From a checkpoint of a small mixture-of-experts model trained on Wikipedia.
Size: vocabulary 2048, 33.4M parameters.
Below are experts of layer 6 (counted from 0) of a mixture-of-experts language model. Rows are named router (the router's row for the expert), gate (a neuron's input weights, with its number), up (a neuron's input weights, with its number), down (a neuron's output weights, with its number) and show model dimensions 0-127. Each number is 128 + 24 x the weight over its row's rms, rounded and kept within 0 to 255. Numbers have three digits each.
After each expert's rows: a language model's description of what the expert responds to. This comes from a sample of Wikipedia text that the model never trained on.

# expert 2
router:156174165108116105125138114120113140172140100146107098163111133118162151077119124117130069099114134069144168114137167142124153132114106117135138127111153128104125087122166134129104134103104135155097164157174117147134117165154132116170107095100093174135157131147117090102150155112113149127136145157138149092119122136121138117102136106127111129113142140120125111186130098148089155159166
gate0:150154178121148153141141140112097132163149111163144140174117137113142132102169162106143119080096088140153138153106149171143128109115151144113119106082104121116121110127125093116105129126110116135106127115131102131145112139118132094079117140106159176127159136088119090064108087100149155122139141158156118135115117129147121160106108111117142141124125141096143162171129131183086104108088
up0:137149139154106118059125123124102092125170093122117132097137116172158156124095166099149113144118187102134123105150127140164118083145122116109135110139140132108171105101131104099127122105125108135130140145099131132108121131105108127118126192139136085101149156114123171126122148168104136138122058088104142130115162158152153097077140097125127126135142103147118138115120087130141123136089
down0:131104083180178143112121146154129135136109123127120089135153100109161116124148077116109104137118116134120120158133090138129150104153150119142111163096106097120083144154148120141130134132130182089174105125127068110108098125149106164164127131112128118116135162145113104131135165128092117171179141128144121183130097149120106118109130152138117100167137148124099120122150157158086148098113
What it handles: Prepositions after verbs. Prepositions and past-tense endings right after a verb in narrative prose, such as opened on, produced by, financed by, published in.

# expert 13
router:125143098128174112126091132103092141171147090160069142160137077109152105134119136098187080108115127110141143116105163120132173146081150124174142110165141133125124092149121135109108113091108160132137158143123130164164121149138112119187143092130114145145157115140147103085157165106115135091124141113156140146119125134124105122120140152133142126129123162097140098144111134146109162116135
gate1:179116125174142104136130098167089144091156097103118120124114172093147126162123135173130143156121103155135068163108138111163139120127138150178135143122107162113144122137107125132091157117134101120124144065136099156123124150133162110138103135113118161159115125155160117126127133153104142125109174125131142068123150123137152134086134123089105160144104125136170144148139179141127155112122
up1:123137147125082121102163124089137151172141123152112131142164131145150147093104094104122121103153159122124111147147130145131110145096123121110115104136078119156153134103139176096116082113105101140111099159122124104095122085118101150163142161140136161102110157094093137084114096145115102160119085144123157163135134142120150154186131117093141147176146164150120139138153113134146165151109
down1:093143104118124107156145142154109106151141139125122136127080129116150141116138114144156140143119134106111138172180098093146138125141089197121150168117135087145091101159138081088136114113125125165122132134117117154132184187156146079110161105119139154152148138126107141093113160117158124138138144114105132148087092078121126094134112111136112092118120139111134127148104144153132079124142
What it handles: Prefixes and prepositions. Word-initial Latin prefixes split off as pieces, such as trans, inter, de, ex, per, dis, pre, plus the prepositions of and for.

# expert 29
router:134160111109109114122139115142106131164158114183125132127080153131134118095100075115148099132103120125135139122148108129142151149120119112113184172119137166107072069112135149141135150095154113144091160134137124124115095134145097143176078078135117154125143129131151115145143160124098115135112156126156152106131105119126113107093128130120113153145077132102110080127173154149094152140143
gate0:181134131149118125130140032129114149123171135074174109142140148081107102100117103139163143132149147147134146109137126127095120147140107103149156164117130140157140094140171133132148129112130160157117169092067135135152119123120126126171134113149151149107107114075118090156138123142131137141142155160143103138169152118124104125119138097141093112129119122139125089144134146111176129124119
up0:202135094128163115106102081126126096171113100135141192157112111082141110109139129127103123117179158116125126144112100131115114159142103175107134165100107143143132106150153126134130116139140138137104124133141140125124134137124121120133086145144109165131108127106117079139151133133138117166133163143133139119175146146125136125107108088194138147107145142151106147138117131171188110119180
down0:134108134144104151153135115117142128092092080158132133126130106179130102144117102131112141131134134128117162160172156125134111121130079094186152163119107159165136139117201128135126137069109205122128118149144124153142148119154151118106139107178124137098146144130128126128138135151115102106116110158180084130131118143144119163180135097156151127110144115148133128118111146146132139101148
What it handles: Mid-word consonant syllables. Mid-word pieces like ig, ol, ug, ill inside longer words, such as Imm-ig-ration, surve-ill-ance, plus common first names like David, Richard.

# expert 18
router:120160139074113117121129114112086120160177093149127117140106143106128123099127107115140089085120113105108153100133132155119164131113116140108146151120147150129132125151131134128098167060106122175120151159119114137122125125106084128150107095135092148149156128160159123094127172102064155116134157165143152071133104128088132128108125138136098148154157133115135106122147098157089162138134
gate1:101142142165109198156129125136145145144135132139161125075126128162154125116111126123109133136129097139191110170121096134099123105164101126158180111094095165104091092117136165124134165089118140073128118147109100096137118163129120120153142095143131126173150067117138142155123116108127140149147129119115099123110126132123145133104147104108146130107109073148115125146145095142168120120123
up1:134163111075126134121139113078125136117112115124124120119105136097145121125121123143133175133107126122113183119186104135172152143124119131070122161148134114156112158176146134153158136117146169165127139105116163130123119101139113138096139132109121135095145100149111044098142120113124083135092132103091082111114124103117097163128152140145144119138138152139164126117124152171109139087147
down1:164171117132123109104115130160090135100129089108127170144137068150152145171117150131089097110147157120183132126096113104100105122152074148120133091120149125120174151125131144127096104078143130133116111139118166128140146147138129129098141120138130138148162119118176107151106140116190168130111128150138149088155130127156125128139116141107130101137142109149114136121145177091172160122158
What it handles: Word-initial capitals. Single capital letters beginning a word after a space, pipe, hyphen or parenthesis; e.g. "Full name", "Title", CEST, Bingo, Dundee.

# expert 22
router:116127122080133072109101140090060141159133114132155104131120132128130125098093087123152105087139144100120149113176177140152149139117125132141128124103113164138110127114165134147116120099094129135125156120126136149133098120122074143100111114127092119108176130163163126131126174112123130123147171154119143113096114162113138113139120142146126153187137178112121133152176101143084113133152
gate3:132144131157107122135113112118141151124133154151147093108119086097124169104115136109128115123135150118164145112146121120139136182100121144113101122103150126116073111128114132175144079163145119132119116157144134092098158107123142146139124111128065140151124070142105110119133124084101110118109104147114128134098126132171130131109128127105112166150097165112100161145119203150085181095118
up3:145136125147113111110129121131131115121146127116134123155131144144123101122133148119170183130150164126147133148142107136089161087114123117124135110154075130128147129099091139122145126069142138085090136113102137161169154114130076148139118172157169138114135145135170115128156138130143143141153137103150112149142119125061157117145112119164154070148172125137146117120102106122116110194178
down3:120193129158105119125144127113126120138134149120119134153081080121158166131118171141133089111143141140139118126148117170158133146120145100122097135146099133147048153144127109148102136167136102155096142151127135112082098089088160117119120163126111189133079132121106125143159134124127135099143157095116126145119132139098153099123158154109140123178109132120127126118118132115072121154097
What it handles: Consonant clusters in names. Consonant pieces inside words and foreign names, mainly ch, k, z, gh, sh, such as Balochistan, Hinchinbrooke, speech, taught.

# expert 9
router:166145109145122105086153124125135125179140110156132109156121120102080124111120100109165116093094126085155141133139117119118169147135091131122144160144156149086115094131144138144082145094147153130121169160154155141105118121141075132120143076138112145110187132112141080131135136105108153127123196076110138118137133125105106114150142130139120149145105144081139122163129129148144146157127
gate3:141149104185116145103101131122157128144115140135129091166149156108146100141162100107103118134146166125139119108151130115120166131116143106103135094158134121153112120155140124141111096160121171168123146150165074059106112152107156120118130099130114098120115132108160133116136116124117123152117169111107147067127159117096155101125139136164130138135140061107158117122073130122113110102166
up3:153149134089095146168138118153116123118125143132090109140137137151172118146197113129156132117124127106150136118156101150104108142125124152131116127128176091123100128125130082135117100123148157124092162129092117128122167176125150152133184103109096139106163128118073148122119118147118184160088131101126130102114123161112107142174140123114136143141118094144109180115120100173103111100131
down3:151110099139104115131085167136156081108119168145130122114148093085131104093147134137169117164146114135124175115146118107137120151148108092109128112123101128141121132128132134130100169160128142113079108118130121108078141135138096129121139138120156121162144122102144188197132139106085116131110177093132104152168166083110140113150114106117159109149113160124139100149094145129160120139140
What it handles: Vowel–l syllable pieces. Word pieces like il, al, el, un, Wal, Al inside names and words, often foreign names; e.g. Shilha, Shiloh, unlock, Walter.

# expert 15
router:168134132140115094085118106122139129097151128139111112157124106114165170106136104091164089136071105098095112071121160120105185105114133093139153131155142121151082117161139107120096138105127164158127165115135125135127077137106157125092123097119114181138121152160149085118102102124131110124092165136154135128133136116130149118107115123137088099110132120129121110147104112118139171096123
gate3:126109116087109095117100123164156126153135126108112142104129099134146129141181119155150122118131118096118118120104132148131138138091132154090144175151149116120124128149159140108131177109139181093129154147158130146120104122123120128145118150158116145140124079131136131136107092142148163123096088181151128178105166085125119077083175089147125144127149108110070140113144159123129098153134
up3:114099141125135158138136140104135095128078122132159114164116145189082103103148096155123117113130133125086130138105169113107134149150130124101102129135125104137083124124099147162098093115083071143143118124128151119122160103130146098131125112122100106118139118108175141180139167134158124125112123091143156083159064166116120130128120108134139086104141136132134115111132102141100154102081
down3:110117113143132114106174099125141152134131101119147142126164160132169096121098153137114130145075142138156143095088140160134148127149108129099126145124133139156125110113113111109133137093110130151196132143134111188163117139140115184127131117121142085078132112120157162084139110109118105131142143136112116094128133080142158138112124186144152140164109169107114122072124165114131095107135
What it handles: Con/lo/pa syllables. Opening syllables like con, lo, po, pa, mi at word starts or after a consonant; e.g. Conservation, Conference, global, Closure, podium.

# expert 16
router:154117111147118081097129099089124138164178090145130146148132116133108117097125113100137074112130113109133157106139114134134135097112118122137167188150165115096124121148170140152137135121118125150117165176152167112132125141156079150140142103093117113116153131125170110116163169113102111163106172127145156136109116145092104081113137129153099106123167139125106116178133130126122170120144
gate2:137144120093066116131119091095153129093122113134131141098169122146095126129116168139167080112163166129098129109102148117144149147143126088128134101115135157135095164124146116161107191142129117144180134139105130119120128136100100080116144098110105124106099115110118108150131140100096139124153142124121148116091139076083145103126168113137110144151099121169116078095154143140107126117147
up2:084140075080063134118100101104117131077111129140165164119125128120111140136160132115141118134136127094131113098121127106144135132115117091134097125121114171126096148188138111161095115171119127102139146091128151125145108135133108083117142081136122101121134106139123143131130126083108101112103148120132150141088099111086103110129198118156112130110098108153103081121160138144124126138150
down2:118139098141135150174161089112141123137103132122117137128098145128116118159123132157117130177128092109145103083073113119093171137121130153143143101130182101102122129094134096135151127135144121099121077135066113122163162097163151084157114142173132120100138139130120132115114118145133144115128137113117174139134170138157105134105112120093123111067105175127109133113158149078127120126122
What it handles: Sentence and heading boundaries. Sentence-final periods, line breaks and == heading markers, plus decimal points in coordinates and the dot in U.S. in chart tables.

# expert 6
router:142136095134149105120095120093118158154152090161092141153117115104129137113130123125143077098090133113117113114147155127144141104118124126135135132125159126089086117125166147134109141088095127134110128159151096149137097130112105100118132104138040146130182142152156107093130128093081153118101163125153136103116127146107109103116132102127102128167150163080129125170118093139085119154113
gate3:100149094134123125138140183117157121145130147116124114109107109118079163104122098108132111139169113143143118120098129155098154128176141115149142092162161114168146119153106122110090122181168151144098102122122122127155113168141130117163143121136120145182101121166109114071117117131151118120111154143126140130121135120125147099144148138134144064129146146095175096117093126129101102191134
up3:131158127146137144145124118099083103168153138137094136109104132138122082130144123172128168100110164143079133155123126157147138108141139141110143077160088143146143093110110169153094119117100142203116104094172108133085092110108163149102113145136149113122146145103117113092102131155168127105170123131168109154116168109154132127117113105105126134109112127130161150140109128104158134129131
down3:134128147143188111114153118114129113121165154100169226166071153108101136138140129148147121138151133129088115103092126118107130123134160156091097115137153127119119126112140134113149133135108119127076140120113087120131185123121150103137116131141170109116135150140122136144099107129195139134131129141116156134154131081167112079134131128140157147117122104110116138117107101099099163112134
What it handles: Space tokens. Standalone space tokens between words or numbers, often before units, in tables, or in statistics; e.g. "Basin size", "180 lb", "47 yards".

# expert 25
router:142146135100099108087134085101095151161142116124141108150090101114103117094096071135154095092126113118124112117156162121116171084089097111123153174157147108117137124114164145161109117113088100130078174116157152150137137136105120139115104130096144127106148135134132051132155130115120117124149154127157140144122160147123116098158152135134096132129125138116128123128117075114096114166141
gate3:113112129112104106144151154143116108133153098154108160148138135185139098130122041122131175086128133115156123157124184181165123154125126123110116160113114143142097105095143160168174132140117150115145133170139105172132145119106097112109107122151105119171152137146122121126145145147156110148107161169133137129129158124163118111105123092156130099140149127139110158128085127113137154118101
up3:110132106119150128104140123140120132101118132130113134106135128118129140116146134148093140155113109131152157162141091164121070116093119107105142094107109104125142116161120090095114148125132141089131128148123117157123096158130149125142150156158114146126095100164125120110166162096099093072148101114121100069101180123117181124163091145157091171126125130116123137123161159169135118102080
down3:107119111130077095109157124106133150144150131111049134146188159152099096126121099153109154099155120149135172117140112132158119119126109125148117131104118142120113141138163082139103132130094096139095154121134121134116144143150116140149142158114145147182158137130103159157141090185117121136144142133123122128109152144149117133099102103143144097136186124163131103155152128162076132087131
What it handles: Mid-word n and or. Single letters and short pieces inside words, mainly n and or, such as or in world, artwork, worshiped, and n in young.

# expert 3
router:117149164148135077109093107068094156143162097127104115141127137120127147101132107092142125106141119118142157103150143161120139117142113084130175127147144135114093127124179122126092161111120163153125154128148124094169088137149119143117109111149072144090122138101183090105149187131085167140164148116148118113119124130111131100129136159117126147115134146117112115160112096134098156135120
gate3:090139115121174128160136126150135118147157084162091142147079105084127136136120138158130142133119152109153125086147116154114148108102134098123135099161157167093140127110138142143166139125161142103138136074157112117145109106152119121103149130094134173130147173134140106120088173148116118109111139112118125111144168103111158154093158147184103110122117161128114169085102131124141162098113
up3:136145143115093102130097131134127122134122149085120139088105127139097120077153097117068142160073114166142128105142119126110139120147145191108163144125135099154118156114091127148143144091117120147104115089152127101126140106167112176115121100140083103154103108147119110127155149132097167105105093148155109150114131152148132100084114125123117078123143150157118130134095091117085138135112
down3:128110129129092161132110115139164124142163147066094098132103122125169152158094135178168137160132091143100125138116125126143181146101103092126198155056082136102149119146133133107152104163118125125171110170148103157111143132119112164137126113104140142127140153146109107117123171135133143117143127108143108141126122158129174130135143089114162150102127125134135143117117125112101149152135
What it handles: Capital and plural letters. Single-letter pieces, mostly plural s and capitals, ending words or abbreviations, often in tables; e.g. UK, USA, positions, Medals, World Series.

# expert 8
router:167169118106139104119096133107121154127123111149151096130094145120130102089109121125162075118124139086167142127126149114111156139120111102166173154140136162088124068117176153141145170102104129151094185147155156125107118153123144156137132097109094152129149109147148078131133144100104111117108145146159168142101100111120130087130129129124112133122112151118111106159109088135107122155155
gate0:069127112130111110115135151120115119161127165136156125117144170097100134139116097107139130196134148196096152110112109160107141111109115129145099112130125132138165180149068142106123115113099119107089105121154083130160123132145117112146097092113125079144127138129108122151081117104103173129144121139156134123113159163145130153122087148108153089124115111126138120077115128094124119124128
up0:152139155119125153130130071106115144134113147131105155129136100150170120133206137110147084111136153108152086116115104110155132136136105179107160145125110123150118090123179144125123105129127130122157123160139143121116109119091139140125128162092118150110145110125143138124167108157099171135122142163102097084152115104082097116114133125134147118110147108157096150169172164113155110121079
down0:124133159105158111109070106141147127117111178136164110127140058144097111124113146105160169174131132131137118128092155149179117103122167111201133125155155124121107120141148140127113123161114118156105134126131116152144123092149109127098172120162149083130147115119116087156132114130173115094161130141140121118114160139115149119118107155154136100124146114090132167084141119130136169128133
What it handles: Auxiliaries and connectives. Auxiliary and linking words in running prose, such as was, is, have, been, would, and, plus infinitive to after decided or intention.

# expert 17
router:120136127115178110129077107102097123146123100165128077151130121125124132121123097099169126129115133136157158123163113094128144109083131096171162157146120110130096127127169132142125120103111119155085161181153092135122105139139142144163110092088133139120144111150146120140110160128129117140142154129173156099111120150096117061112118102134133108139128164111152099150146093097092165153106
gate4:102126102126156056130102079104117108157150130192106109122144128140122111131153170138157147126119120106146125149105106124146154120119119119113128110128136136132088142122091115083100089152106143117137111120134138106129152107134123148100156132107193082134146116150102125112113144126143132138123141130174079121100093149157159101133102087163137143130089144109072153088116105127151168130110
up4:101138158139174116137099156142106101138123119107135120147120146134138147087126121151106106149101121063119089124119091124114138121142115109105131130114092110132131138108099114143097162120113097110111124104137142097160112147130080163147086156133106116150070139151096118116124135158144104104137163138163120119118191158135177118117128122100114080116130082099141145114186134153101102086124
down4:122128124159124120169144103059154149150137138108146126103121128135139115097118171138099122124150125082159127159136161129140132129129129147164097168134118131131119101107119112127119152163137121123151094126159127128176137126113072114116110115115149095151149119102141151157090134129125119117109124094120089123106107105088129129102152096202103117197081119174092099115129123149142127159137
What it handles: Commas and hyphens. Commas ending a clause or noun phrase, hyphens inside compounds, and particles like up or out, such as above-ground, face-to-face.

# expert 10
router:129162118109131106111129110108096168166163095134113074146163113116159145090132122095148123100123128094116148121152152124127137142113103099144159142145131119116118106142138148122086125112131136182142147154147120145106104135128129142169142102111089126127158114161145041103118130116139135140114146139168151076125134175133148092130125082149110124110108132138101095116105093101102179153152
gate0:108151149147143110134129168129152069103096099144107155128141150133138137130106118148100108129194157114087109169160139170115144118134125127179112142106111125135116111126126126120142085095089125153105132139111102166131140157174143152151160122121157126131141098125115162142092123175118159115168142134116104113151138111159127101131057140133113103147104135103149188129113125154118134153159
up0:128115109109070138148104137165132159156142157136145126096160140121126137129153120086170155154110139121109109094107121134131128135107119172094151163145160107123114111118141136135109134135131093064131128123157165096081097118122117104121117151148116171153133094124114089106108113093131123146098114149133116169092095104137125131060180133127144143122113122128120122139161098076165119096103
down0:131116142119143152107112148128144108140123109139153112136076148120151133105121131135109092171091145085127145069075110096108157104104098114174133140136075133156096121144154153099109148136110113156088125165130119129115164084144153122139127123141109127135155115120088145123186162142080096149134124139119119107143140170110108166155133112152164141138169120081142129155161134109146131130150
What it handles: Determiners before nouns. Articles and possessive determiners that open a noun phrase, such as the, a, his, its, their, various, often after of or in.

# expert 0
router:144139080137121135079093112115095135129160082171118103166109085118165125064100139120112110108086128105124136121151165152140129137131111087156156130121150158117071095148155152140117129118095117131123142120159101146148114156128101140148108093100106134129158146158148142082112141142113158140108124118187160140097098145114149107111123137157111106159124156116132145147128099109112170139142
gate4:147166115139129123105127155152111125093111129111102059123106082191107101106145110123140121128101127128106148091137165135092148119120118149093145087120114142156086154117101113115111136091158106143103152138137102126113102119113153095135150143137149122093194112139147143126144126122127134121136119115111156151117106147118156138136128119100134111096159145117040186125079138121134126143122
up4:111148106168142124118103074104097131170123144139135166142136134111117116115117149138093152102151155120156092108086118132192153089149184100140126127112141124080145106133120106171131125108139111097153112083125117119148165093134113201113121102127112150148108130123099121149108091115112142129128166146115105061128116128112096124133145140154117138160133144134156106129139124107106151087133
down4:082154129135119080125151103136130089134148154085104095126133150082133128124114164146149157140179169109136113142105110129137133117179150064132127183136137132119144141144135148122189132135150172120155113157149132153166135149160116097160108156133106145153122125148170146153108153103124124150121135122064141120171122133144146102109112149118164155149134096114106128116108132134120167126127
What it handles: List and table punctuation. Line-initial hyphens starting infobox-style list items, table pipe separators, equals signs, bullets; e.g. "- Died:", "- Awards:", "| Yes |".

# expert 31
router:103129139110154116075107110114122150112144116147100121144104150144132127139087119113159124086143139112169152105152133169115114134095138145128147167127160181108144086130135160149134139088144142139078182136122107174115104101112089103136130118130078144121167106152179108129151154115129151123145146128153124106116085157104119094136136121110131089174098135107148082140108099153135150130135
gate3:165096144140120138157118138122126110150141160157175136133101086148069114118092132151116118123122126131112153118154156162099097113128147145069122164114123140097148130082099120108098154121122114153097166119131163092145117142104166121122174139090110140162141115102140091154127091190097145154131136121158165134113100112132179155126120150140107101146142141151124134138126122113086151113157
up3:135086146124129116120104138135095137107151169126132074099115156166109151122096129072102095130158147154131137155135115124095135096081141130103154148117138154121121162144115145079118134121155172110126119128105105138094120153128097147128161140085110160092122146137144155129126169109158138101136141159126150088144135190173124089117114141141111140134169145136074118142120161151100137094131
down3:145145127117124113121108126147138112148132125143110130104143137126180152107135153095162148093175118128124146123092111085175116157175161097102173152110110171137102128129103156102122111148090097165143131158134115145113119125121137134109134180106159129130117138084121140113136160092096101114153158131105128117138105141191075097121140121098112148160150114114112127080155131125106084141096
What it handles: Common noun and verb pieces. Word-start pieces like tr in trade, tropics, trying, and common nouns such as list, number, set, engine, process, total.

# expert 12
router:163150080081136127125134121132111171145178105157092123182136102117135124108124140084104093093124137085125130114122136142111151111067163099132155151151135148099121113129136114160136146102137150166121147113172132143119072159145144148125106126113098153085187117116137106100110147131105111167131135138139128091135125143102120111141119117161123162146133126116121114142122097118076174152134
gate5:115132114130135097121117159159129145126152122166169143114156149119129095148139126126102157115112139097089108143153127148107139064113191167150133139142144075110119089119147169193091098126155125122142117129148111113150147133107120125133193137125117137125122139147138117110151141123104154174092109141090108118133141144126134128106094157131132180138148101130127116135145131181092153074127
up5:140167118123102122151145116112111161077135133104099165101070148139090119088105119159148109109133083146164120160126160134136134134116092099104109112092107139105139154109126106094125141135108105121122175129138126111080110139138149091092151138154081121162119132074105163137075126102171138101143143093113152145136129147142134144132142090117112130124162104133126128141119140094091097140091
down5:156159125140116097128119147120129138134157123125101138132123117114129138121092142117177114119165122129119164099090137125114138146071142051117133103124132097110150137111148104081117193124111157104124134116131071140108139157141121181122138109178158105119152125138104117134125134110095141092170157104166096126098103162101113091143125122108118154183112115116121157159120114153119137109101
What it handles: Biography lead phrases. Words in biography openings describing nationality and occupation after birth dates; e.g. "is an American former professional football player", born, politician, director.

# expert 21
router:098189148083122124124078116082088151125130160160144111164138162075132091090108102135141110096120123116166130114134163125144155104099125121150162161132118158095113111120163123126092134113137100133129136116134118161108104147119141160134109087114081138137123162158106118141140138121103124116169131153143151100078123158122133116120115137110094122166112135075134082136117095147106149141137
gate3:104137120107128087121133097065129104126117097129111110152137145113120118089109091123120099142151132126106139125124106160124125158100177175112124162172144105110071113162117107198148159133095099094158117111159121135093119092137126149150121137101153135114125108135168170110190124128116137119122120086088118101062126137106126113107104116144118126136146127132129125134143110115105145116149
up3:131126086126149138157150160111140149103138145121136115137144142142155135132174143095174157131155107145123119115120144157137136124148152105114167092105120115157172096093104096126107107145120148137110130104121134085147170120072110140156119148114124105135124104145168169156099104088155132126120122092193105119144170118101132113115141167140084132092118161120130111137178180100113142132109
down3:132113120156114180069102124124125115122156142128136121110128121151101191112116118125135102076109175151128132153141086112159123143123146122190129138163104136137153133155141147110107138132128170136085154124100126198104151125138124118133093135095143148143108118118168098128140159062112110129101181114137138165138115087139121148145129132124100109124135102130131107102085139122125089130119
What it handles: Suffixes and word endings. Suffix pieces completing words, especially -ing, -st, -ation, -ment, -tion; e.g. Rolling, Buckingham, attitudes, formation, pronouncing.

# expert 30
router:155132151139141119108124141113084157151127085152108128161126117106161139065139111108160099099129105086149162050127142140146159086096094118113141150099157157116092104135125133153121154082081151162127124121180142153110112139149140122146126134137072135154171122152136100100104119127122111117120169107145135092106119126110142099126131109136117120148146152096136102132139101105105132147132
gate2:178139166089118122105093143127146130102126165095120139153126136117113147106090148115143139111107162130134133175139141114131133091094121115169100092129104133108176115129143121130149106142110124128101082145150140114154145099126125169118100122131141099167160102094150116170090140152107103088177128150112127083097132110115131116111128089143132132109121091116113160178156173123160106105166
up2:131105106121110151122138111150131094152123085144127125119125127160119149123133127119108101184126141099150101101110118158133095163116142112119117143144051153097112140112119113143108135131133123143146134135145156107094095131156133143123137143117088096077129130154089129130140144136123067165143150147132136133150122109178175145120076079155109162123160141108089149109119139158088179105106
down2:157107159173141113091088110156123092078140121135151118138154152102139110118179095135149116144113144143120122145122157121152152100111108149178120129130118103161177128140146164140185127130132160135116121098083111141148121088109177111108122106137136166153114115137105110099081150124112119148122156131142144148137167101103092130153098109152159130098098111110124149162078103144133139105122
What it handles: Numbers in data. Number tokens in tables, statistics and dates, such as picks, scores, measurements, days; e.g. "219th overall pick", "17 December", "| 0 |".

# expert 20
router:117137136112173089094108112094075145139133110154124065114137142103118113080126088143110115117143108120128154080126145156112154095114103114128173135089125114120113132145143155122133157111128135181154172148153111161137110122149099109188105123130106137127141098177121114125149160117087139139155168128169133118124139175152140130140143130123093114098168159125120114167143102129106134110120
gate3:123108147141139164126118106125131184143116109150174141162146118113092127143115109108143065138070136157123112116138144142116134105158138159157134122141127156127097104129096156121143156147096173162125129127143149115156134108117129128153102136127101078114110109167163124112146138139108141153165160160134096187128147114093168136137150152099148112142068121085113125125146098168127125088135
up3:133153099115161113171134141158110140170134126122154113090117119119118157146128117064125169099136133147157145145143154089164158108144097184146142138154108128158134152135164174127128189135095132112130156123128143171088130178141099131128133120124132109089155089133141130114169120141134105100149128142104133163171137102142183116131098130091122101086148144114127115123156129141120131119107
down3:155152164138140176125104109130152126134126133115137100114087101122167129118095129109098104169122132091105122151129173152156095121118121156130156136130134122160128132133165126160090147180116108148120094120137130100105176107107133165084095146133158123118117153113118114141095143139085132107103088096114148166169107084179136109105110092160165144133157111158142131125142122117126101090152
What it handles: LaTeX math pieces. Single letters and commands inside LaTeX math, after a backslash or underscore, such as \pi, \text, \pm, braces.

# expert 4
router:123149121079139097126101128143121131143179114147102133125138120132151111078151108119166127085131102113157108098172165138107162109099145111134148152111138151095119107155119138131107111074126155176119160137160113182083082159138121137125118117090092150138165124134139117056101129137118117138127144143175130092148128150110115105114144165133141137146128131117103130123105114176130146163117
gate1:105140125115138110127142174133125106125167141115129131111167125142118073124133164120146127147149116101132094124163112112096133137146078128104160193088128105118111127078186149142115090107175141141139125106178153106132090124125131120119163120134130139130106123122086115091092180142118152125164137148104158103142143210123121148126130126173143157130110143109104139139150139132126129127126
up1:131094113084117153133183144130098120130122122128127137131188123153186078093136173124123184138135132104113106117121145139103132111151086129133104156132127046159125136119157109126122117073141092143137171144161127164144156115144128123133134122094113123138109151133097117113089140132137102123133130116141124100146150142139169161122143136119083127157144107111187149156152121153135142148124
down1:121149129161155174100149102078125153107126103104089107093128119122127121135139110155096135140162102114126122097144116107107121110152110110163181145153098111123116100086148126113071149101145159142149091113104113107181112130130175128156155140131119116158141141125167145129119110096121131156156098091109174141133093132136120166127092101109159143149093116125090137131143157153168145154142
What it handles: Places and institutions. Nouns and word pieces naming places, directions and institutions, such as School, County, north, University, Highway, town, farm, often in geography sections.

# expert 14
router:136183139110113111112134109092112139136167086141109122115122108131127166088134124121169117091115130095119175081148143146107139119125130098115169148112138127137145147107143123159130131092081151158096152136113115124133107144100109136131080071111111141156165128150134098099100123138084115154117137159149168061092102114102125131109113133147136150150161171095128090116114113140113149130144
gate3:134141110143107134133090094095141095167117110162123106141099133140164083121130153128099122111133111098127133093129165126149109105101121113157125169123122111147164117114110109139112101134105152122085118118148142146159114088110126186104149129077137142144106105133149158074096145089137153087157182115107108142146160120148112146127091145093118131166128079141130073129123152109150105120127
up3:115112116136157141105185145162127134116127132113153115144145097105122163128118107165102138148162147186086116147092148127125157106126124116093091139102134154143123100117157090145142137101134116137172124131112135087158067107115105144168067112132160111132153125149113126144142147154128100159117134162124098107129075197135139125152136149145112129128122182132092127128099108123137151116129
down3:132142131144146115144135148119148100118153120124174127112121076160156135104147143115139139132154140117106161150096134141135133148150163102129143048109128105168118142100133141074117125132126106146148133150164123130121135126132112150147116096137132109081120111070103111135129131113168127134132127146119117035135169151149168103126077172121110120168126135136121075129108116121132150125165
What it handles: Name-initial syllables. Capitalized first syllables of personal and place names, often in tables and lists, such as Bi-ffle, Do-lores, Pe-ay, O-llivier.

# expert 11
router:148118099097126114093122104135106136139124089129076117135144112064159097108094114106119094119136120092111110077119146143095148131123126108177161134135171144089098115139126083163120175112096142137124154120137092149119118106092109124130122124108080170129144133149161118106134133159113144114129153103170157097126088129098162138093120142117107141124151167091139092157149108119108130129116
gate1:137073166130079128139154120163151119174128111140098121194121146126130092152125128158132129116117094123159154148118110111144130135145123153142105172117146095095142112133143128151113119137155152156146163127118105134121129118124142128166133139157139131127147122095147087131102106175137196135099073113127109122170119101148137089120115132135112130129163126159138100143146118162086142168189
up1:171089154118118090087139099112149103136124123174140139134125134155160163135128166135102148157123136140114137107111110113106107122131124150137107085117176078096178148127118156133125141122144136113108168136164124074092156117098155157160102132160141133112104165134153086078157156125138158154105136142165109122137097156142152114118141150127104145109122134131129086122116126141087175162142
down1:130117194157138110128143151148118111095115138125142104152136184115118121122158093143119134120147091096119094127137145136110142158152143171136157137095161101112172110113077136154108129164155101126111114113121160088117138135118115118099090114089122153073091155100102145154141143149103144116083096145134108088141137120164119134108146116162143154136083100096115106112098121108136159120108
What it handles: Word-initial fragments. First piece of a word split into fragments, usually after a space or prefix, such as ev-idence, gu-itar, der-ive, fer-tility.

# expert 28
router:147158122137116091109075095121105126180176104152119113155110127127135125148102086153126070088122128106130118115147154113136151072125104117119142147130151124084082128107134109161105158131136129123122145095142119135097097135106097128122130105153128189126125161154123068119135124111113123124113149094164170144170143129125114118140111119162101133111119113090127121164128097074108147151114
gate3:161148108124139115147128099111153117163154151124108135163113130134137144113117132084094114101153138112129075121118071157143140125095112085091103132114134131134134140123109118146165082119153150143126098127147182127145152177150103144104125103151108172121142164153131054117141136117124164131127168113157125141133158119147115156120168100138125154124099125117139135145092146150107075153178
up3:085122160129123143149136150129109095128148100135127166178152098145118143132127121141149140134122103133106119063131135129162102170128113148114116114136107117130168147139167124090172119099167166098186172137124123175136127115150075101119178093149128155128151137080129120187128139103109115125118115104175120133124113131144156141109119112102107096115105158136076117135142117140127148137132
down3:109120155110118149115172090147149148145119101046119089130140195126132121110123152134150136125174117168157156091144138154138111094133136092112133130096136139101131112131100099094112089122137125155144104134126126124139125143081120113121181155123129135093131112086114128148135115090142127124139135128123139114149088137127167120136183133104108137157086172173155138168110098148119122129107
What it handles: The in letter sequence. Pieces containing in, en or ir, mid-word or as the word in, such as in in ninth, Links, Vincent, en in Senate.

# expert 23
router:120146082122141112095092140120058166140173102160143115164108130126155172097115113125152092098138125090134160123130171139131157131109122078157163152111160142115106117140136119127111129107134129151134130151149121131135064154149104095145124123133111154115171135145130127104147133094081132129134161151171178115110142163117100109128127145146112157116124164095118088180138137123128141129134
gate4:116113081101173115171093097141114098133159141102132113121153108132120144143120173089095128143093139154139144165120107134106097115134127113125154153123140131101136098113160093092132154138129102114131129114136167093101095125123121135114154080123123183135114103096102119148136150129125100140169139129154089114133171180105097104099185099112151137144147071132133154154127134144093144136135
up4:128113160162161122113105169119101136149139172147123100166099150092139073161117127128100114154133127079160132119107158140095147180174144130110067122104131126092116144127103123131169149151135108150128143167119129118110091146103114154137132129141108091113142137096122096123111108156126211106138123147162130145106137122137151105172123122105103129109143140137134124144137149163094131096117
down4:146130092154110179130119130158141174097135184121104135055079116144165136142149148089147147137160133142173059092162136105147154113146110137133166120151157132082126111123145129124161103097115140127140098139147132100099148132092141113108156081140141119115137124122169138107133147121136153111148082139158158148138107110171126140107148124148149140143112114129147123140111112122136149143150
What it handles: Table and field separators. Pipe separators in wiki tables, colons after field labels, plus semicolons and slashes before numbers, such as Molar mass: or | 30.